python train.py --n_layer=11 --experts_per_token=1 --normalize_top_k=false --qk_norm=false --final_lr_fraction=0.1 --batch_tokens=65536 --train_tokens=425600000 --steps=6495
Below are experts of layer 3 (counted from 0) of a mixture-of-experts language model. Rows are named router (the router's row for the expert), gate (a neuron's input weights, with its number), up (a neuron's input weights, with its number) and show model dimensions 192-255. Each number is 50 + 15 x the weight over its row's rms, rounded and kept within 0 to 99.
After each expert's rows: "mostly gets" lists some tokens that are sent to it at least half of the time. This comes from a sample of Wikipedia text that the model never trained on.

# expert 2
router:62 48 62 43 65 86 51 16 23 50 45 70 39 49 56 65 60 84 51 58 59 61 45 54 55 64 51 54 25 62 49 64 51 44 37 75 63 63 38 54 52 47 40 54 14 34 70 63 67 42 45 38 24 53 50 79 27 49 26 60 48 37 76 58
gate25:65 47 37 60 45 73 44 45 80 43 66 48 42 63 36 57 29 49 19 58 44 65 58 42 62 92 52 67 46 40 49 60 38 10 60 44 50 73 44 60 79 47 39 57 46 30 49 52 65 58 44 52 43 36 31 39 45 49 79 95 47 59 69 51
up25:62 91 74 42 41 61 52 79 46 38 42 57 36 38 27 51 41 41 40 29 73 48 45 48 70 47 33 52 66 57 65 12 45 43 56 41 12 44 37 71 39 53 47 61 44 48 78 82 67 54 40 63 43 50 60 65 47 44 47 46 52 61 44 58
gate26:37 71 26 68 27 51 38 57 45 35 45 44 63 61 24 62 24 44 40 50 53 46 49 42 43 32 50 47 68 37 48 76 33 55 58 49 88 50 50 28 66 42 38 58 51 67 42 33 43 35 56 55 64 74 38 24 38 24 64 34 42 37 38 25
up26:32 67 37 55 52 62 52 57 60 43 34 51 50 72 28 63 59 61 53 46 44 57 25 64 45 49 56 55 59 35 57 40 42 52 64 60 47 89 58 54 47 16 29 37 45 46 30 52 29 02 64 39 63 45 30 23 59 45 57 46 58 36 62 59
gate27:69 49 59 55 52 53 62 46 80 22 51 45 42 50 41 64 50 41 60 50 47 56 50 47 47 68 40 30 62 42 08 65 34 43 60 40 76 72 40 34 62 60 47 52 25 57 64 46 92 53 44 59 55 45 40 70 43 72 51 65 55 30 81 81
up27:53 51 56 72 43 26 57 50 48 33 28 50 42 53 47 81 87 26 75 60 64 51 55 53 45 13 56 31 23 62 60 57 72 43 40 58 61 43 17 31 19 57 48 64 25 14 48 53 65 56 47 26 72 64 60 61 53 42 38 18 53 66 80 58
mostly gets: " Succeeded", "\".", " but", ":\n\n", " than", " own"

# expert 4
router:60 39 57 40 62 31 48 56 29 63 38 75 47 59 64 45 71 33 53 39 44 41 41 51 64 51 27 27 79 59 18 32 67 47 55 17 51 55 32 23 57 62 60 46 62 54 30 66 63 85 47 48 51 52 43 64 67 52 36 77 47 99 45 56
gate25:31 72 83 14 67 25 56 39 00 52 44 49 38 56 42 33 44 56 44 42 43 37 54 49 33 49 23 50 61 40 45 86 64 61 49 07 60 63 49 42 46 42 19 54 33 54 69 45 79 58 64 69 34 64 72 44 56 32 34 40 40 49 51 35
up25:78 33 26 54 62 36 46 44 35 19 66 37 51 33 50 69 53 55 55 71 26 73 59 47 28 56 53 50 55 67 65 19 63 49 60 63 49 65 69 37 47 74 52 52 35 52 50 49 47 49 48 33 22 64 16 80 33 72 25 64 48 56 58 54
gate26:54 46 36 52 36 70 49 41 49 30 58 51 27 46 64 31 37 63 55 56 58 52 62 28 48 65 65 59 24 59 50 48 52 59 36 59 55 21 62 37 28 63 54 29 49 18 79 73 63 52 43 29 13 45 70 40 60 45 45 20 36 44 75 57
up26:96 27 35 41 60 13 70 44 79 55 40 54 65 52 43 69 51 55 47 23 59 64 42 62 63 47 14 46 56 50 40 51 60 60 51 55 71 47 36 67 61 39 69 40 30 46 42 41 68 60 50 23 34 64 43 47 41 31 74 52 45 34 54 67
gate27:50 20 59 60 30 42 46 37 37 70 47 48 56 29 39 48 34 35 49 54 39 58 48 59 34 41 46 49 60 41 45 71 53 44 44 47 66 47 32 78 41 27 50 67 49 52 51 62 24 41 49 61 64 63 74 23 46 49 59 47 61 40 56 33
up27:67 55 47 68 34 52 69 68 60 33 42 26 62 58 57 45 34 48 46 48 41 59 46 39 48 51 80 61 43 41 40 41 25 47 55 47 41 45 49 49 37 51 12 63 56 65 54 64 25 66 52 42 72 29 41 40 76 61 65 72 37 55 59 44
mostly gets: "born", "See", " However", " Species", "Scientific", " Length"

# expert 5
router:57 44 35 74 40 32 51 32 72 72 55 41 35 61 35 44 40 47 61 70 53 59 58 44 40 36 53 41 40 53 83 79 63 61 44 77 43 30 53 58 53 37 50 68 70 46 53 26 44 34 58 74 57 63 87 40 54 66 51 36 51 34 52 72
gate25:36 34 31 44 42 40 53 54 45 38 57 40 56 53 48 47 53 45 52 57 30 49 50 60 39 38 47 66 69 65 74 64 54 58 64 50 40 52 39 25 41 76 41 47 29 37 49 49 64 67 24 32 48 49 49 07 35 86 46 29 66 34 58 43
up25:48 59 51 33 30 58 41 23 41 21 70 62 35 51 77 32 59 42 59 72 51 50 42 55 33 19 30 62 55 53 44 47 42 54 60 59 30 44 65 30 47 53 36 47 52 57 68 61 56 77 44 27 48 55 49 41 67 71 39 23 65 35 68 36
gate26:50 54 70 58 34 65 73 32 56 47 49 62 68 47 67 29 61 62 45 29 52 57 50 49 56 83 74 36 44 58 36 48 28 43 27 49 60 71 58 66 28 55 43 50 37 60 40 66 62 30 67 53 52 52 20 89 41 67 25 59 56 46 49 58
up26:81 35 36 38 56 61 62 76 38 26 55 41 67 40 58 37 35 56 33 37 52 55 34 55 48 27 71 23 26 32 49 23 47 46 61 35 52 59 63 31 70 53 54 53 55 43 42 43 35 46 46 69 38 54 61 55 42 28 72 87 59 87 52 27
gate27:48 58 67 46 66 61 40 41 54 68 23 53 59 78 42 67 58 55 50 69 75 51 56 60 55 53 42 39 60 66 14 48 56 65 64 45 56 39 35 63 75 70 50 57 41 33 45 81 43 66 38 73 58 22 53 54 50 48 63 61 31 55 37 69
up27:61 54 50 47 38 73 22 38 42 42 44 64 62 64 81 30 73 41 66 49 62 42 44 37 69 47 71 67 37 50 43 43 35 54 34 64 61 58 34 13 40 66 39 44 47 70 65 53 44 63 28 63 50 38 52 43 56 78 31 51 54 72 55 51
mostly gets: " mi", " x", " tick", " cell", " region", " vehicle"

# expert 0
router:30 63 36 50 16 41 43 68 62 49 57 22 48 35 23 53 38 49 24 27 38 44 78 55 23 57 85 46 64 52 55 73 34 49 34 52 65 54 44 74 65 61 43 63 80 48 42 34 18 22 42 51 48 38 37 19 42 69 80 41 45 47 65 42
gate25:54 47 60 51 72 47 61 52 49 68 64 43 47 44 39 64 16 60 45 70 46 23 35 55 60 51 46 84 87 48 30 61 63 48 64 39 48 51 35 55 66 73 28 50 49 49 37 41 54 36 47 15 41 40 52 46 06 51 62 32 45 36 55 35
up25:51 20 48 50 67 69 58 45 52 38 39 48 47 46 65 48 65 45 77 55 54 68 55 20 43 35 51 35 56 42 67 50 34 50 65 24 51 68 52 41 50 60 32 56 39 31 67 26 77 39 51 59 66 55 46 33 41 28 45 41 62 52 80 57
gate26:38 49 26 55 44 49 43 41 48 32 42 61 40 59 53 54 64 43 38 15 57 69 62 44 27 59 29 51 39 41 55 71 28 40 34 15 36 46 32 08 72 43 38 56 50 50 39 71 51 58 35 25 37 36 34 49 51 94 43 54 27 54 41 61
up26:79 37 59 39 45 36 50 41 42 32 52 28 99 69 50 60 61 40 67 69 41 73 53 41 51 43 52 59 62 56 45 40 72 49 63 66 21 76 68 63 43 49 50 58 34 56 72 58 72 50 76 73 63 43 39 48 62 35 49 63 49 42 80 32
gate27:40 35 42 56 71 80 62 48 51 39 60 65 15 84 38 79 53 62 49 61 40 53 55 46 59 59 76 67 43 55 49 63 37 56 47 44 64 66 60 46 37 37 50 72 39 49 64 64 55 34 48 61 67 13 36 76 60 35 18 99 45 63 69 26
up27:71 40 06 60 28 65 59 35 42 35 01 47 50 25 65 37 53 38 69 67 35 47 39 25 46 44 67 27 42 55 56 57 30 24 33 60 53 50 43 58 33 64 36 46 59 51 56 50 61 82 46 40 66 43 71 41 63 69 36 42 70 54 61 48
mostly gets: " Yes", " Unknown", " my", " Free", " Votes", " Big"

# expert 3
router:26 58 49 63 33 53 55 64 79 54 32 26 68 51 58 41 28 26 70 48 52 44 50 50 44 38 56 66 40 30 72 30 35 56 49 45 28 47 51 47 40 52 60 47 66 63 53 33 34 43 48 64 55 48 39 15 64 46 90 21 60 43 19 28
gate0:54 59 28 52 84 41 25 64 42 53 52 50 25 47 67 63 53 35 43 68 24 49 66 63 58 34 46 79 52 55 76 36 68 49 62 48 40 42 82 57 69 50 64 17 56 45 48 55 40 74 39 45 47 55 57 57 39 62 23 70 51 75 52 61
up0:40 47 53 77 60 51 41 73 63 59 49 42 60 57 78 35 35 39 49 38 43 35 71 51 71 47 63 50 37 46 41 48 39 70 33 36 65 78 53 57 45 48 51 52 67 48 49 36 57 80 42 64 45 50 24 78 56 38 40 56 31 49 29 15
gate1:52 55 14 56 37 41 60 40 53 32 41 70 66 58 37 14 13 46 48 24 28 39 62 37 70 68 55 43 59 38 60 49 56 46 58 65 58 44 42 60 86 50 50 36 36 20 80 38 52 33 63 22 63 64 48 44 54 56 65 55 61 55 70 32
up1:31 81 96 38 27 65 59 79 64 49 74 47 43 44 63 74 46 65 64 46 75 65 33 51 47 58 47 47 41 67 36 39 23 56 41 36 55 60 53 47 43 67 51 56 10 58 43 52 46 50 44 67 30 38 57 55 57 30 36 56 31 63 51 31
gate2:61 57 73 44 52 51 65 44 68 27 64 24 70 66 54 44 58 44 52 61 54 46 68 62 65 41 43 34 65 66 57 54 61 66 44 36 45 47 61 50 47 46 36 55 74 41 45 67 56 26 53 52 52 35 72 34 27 54 58 40 32 22 43 63
up2:37 33 42 25 58 19 55 31 39 73 41 27 60 55 54 73 68 35 48 56 67 12 35 39 35 67 53 31 54 68 50 30 62 69 60 50 52 49 34 66 55 63 59 52 48 47 55 35 54 43 33 66 57 31 72 62 77 60 48 20 28 53 56 39
mostly gets: " MPC", " York", "ford", " Center", "SP", "shire"

# expert 1
router:66 48 44 32 44 35 45 89 55 21 79 54 63 40 29 52 47 74 40 65 56 42 49 53 41 29 63 51 53 50 62 35 58 55 60 62 38 27 99 71 41 43 36 27 37 56 53 34 45 46 57 42 64 57 63 53 53 33 46 23 52 21 30 53
gate0:28 63 50 36 42 50 44 42 34 33 53 66 47 62 64 26 17 45 29 36 53 75 28 31 57 49 48 79 77 55 34 29 44 46 30 81 38 64 44 52 39 47 58 32 36 24 66 40 86 75 70 76 38 50 33 57 46 52 55 72 81 44 53 57
up0:69 40 55 62 69 44 59 28 52 64 26 34 79 55 43 46 46 46 65 33 63 30 28 41 45 59 44 37 42 58 75 66 26 48 77 37 77 33 50 62 48 50 44 42 47 43 53 58 70 49 37 64 71 52 56 66 52 50 70 22 57 51 62 55
gate1:62 57 85 27 55 42 61 42 38 67 59 42 40 58 39 54 68 45 36 39 58 58 48 43 70 70 42 64 47 49 19 32 36 29 45 18 57 26 15 64 37 61 33 65 53 67 53 43 58 35 73 47 45 66 61 31 43 34 60 47 29 63 47 45
up1:32 63 62 49 39 21 21 40 51 50 50 57 49 22 54 39 48 43 42 27 34 55 54 55 51 40 41 43 83 51 31 27 51 43 23 20 42 59 34 69 59 54 36 43 68 64 18 31 57 41 31 55 37 53 28 32 54 74 67 48 37 50 53 46
gate2:46 53 51 45 65 40 68 34 45 46 44 33 60 39 23 25 69 07 62 41 40 63 70 38 28 56 43 71 53 59 35 53 30 61 43 67 56 30 32 55 39 47 62 46 51 68 53 30 54 40 52 60 48 57 32 31 71 68 49 52 53 55 65 26
up2:49 16 35 36 58 27 55 49 43 51 69 44 38 45 53 30 48 43 57 72 50 48 70 41 61 64 23 35 41 38 29 38 65 64 51 35 31 41 32 90 60 25 40 48 46 38 50 19 59 52 52 76 61 63 68 61 62 36 53 40 50 53 48 80
mostly gets: " Apps", " re", " political", "°N", " JPL", " military"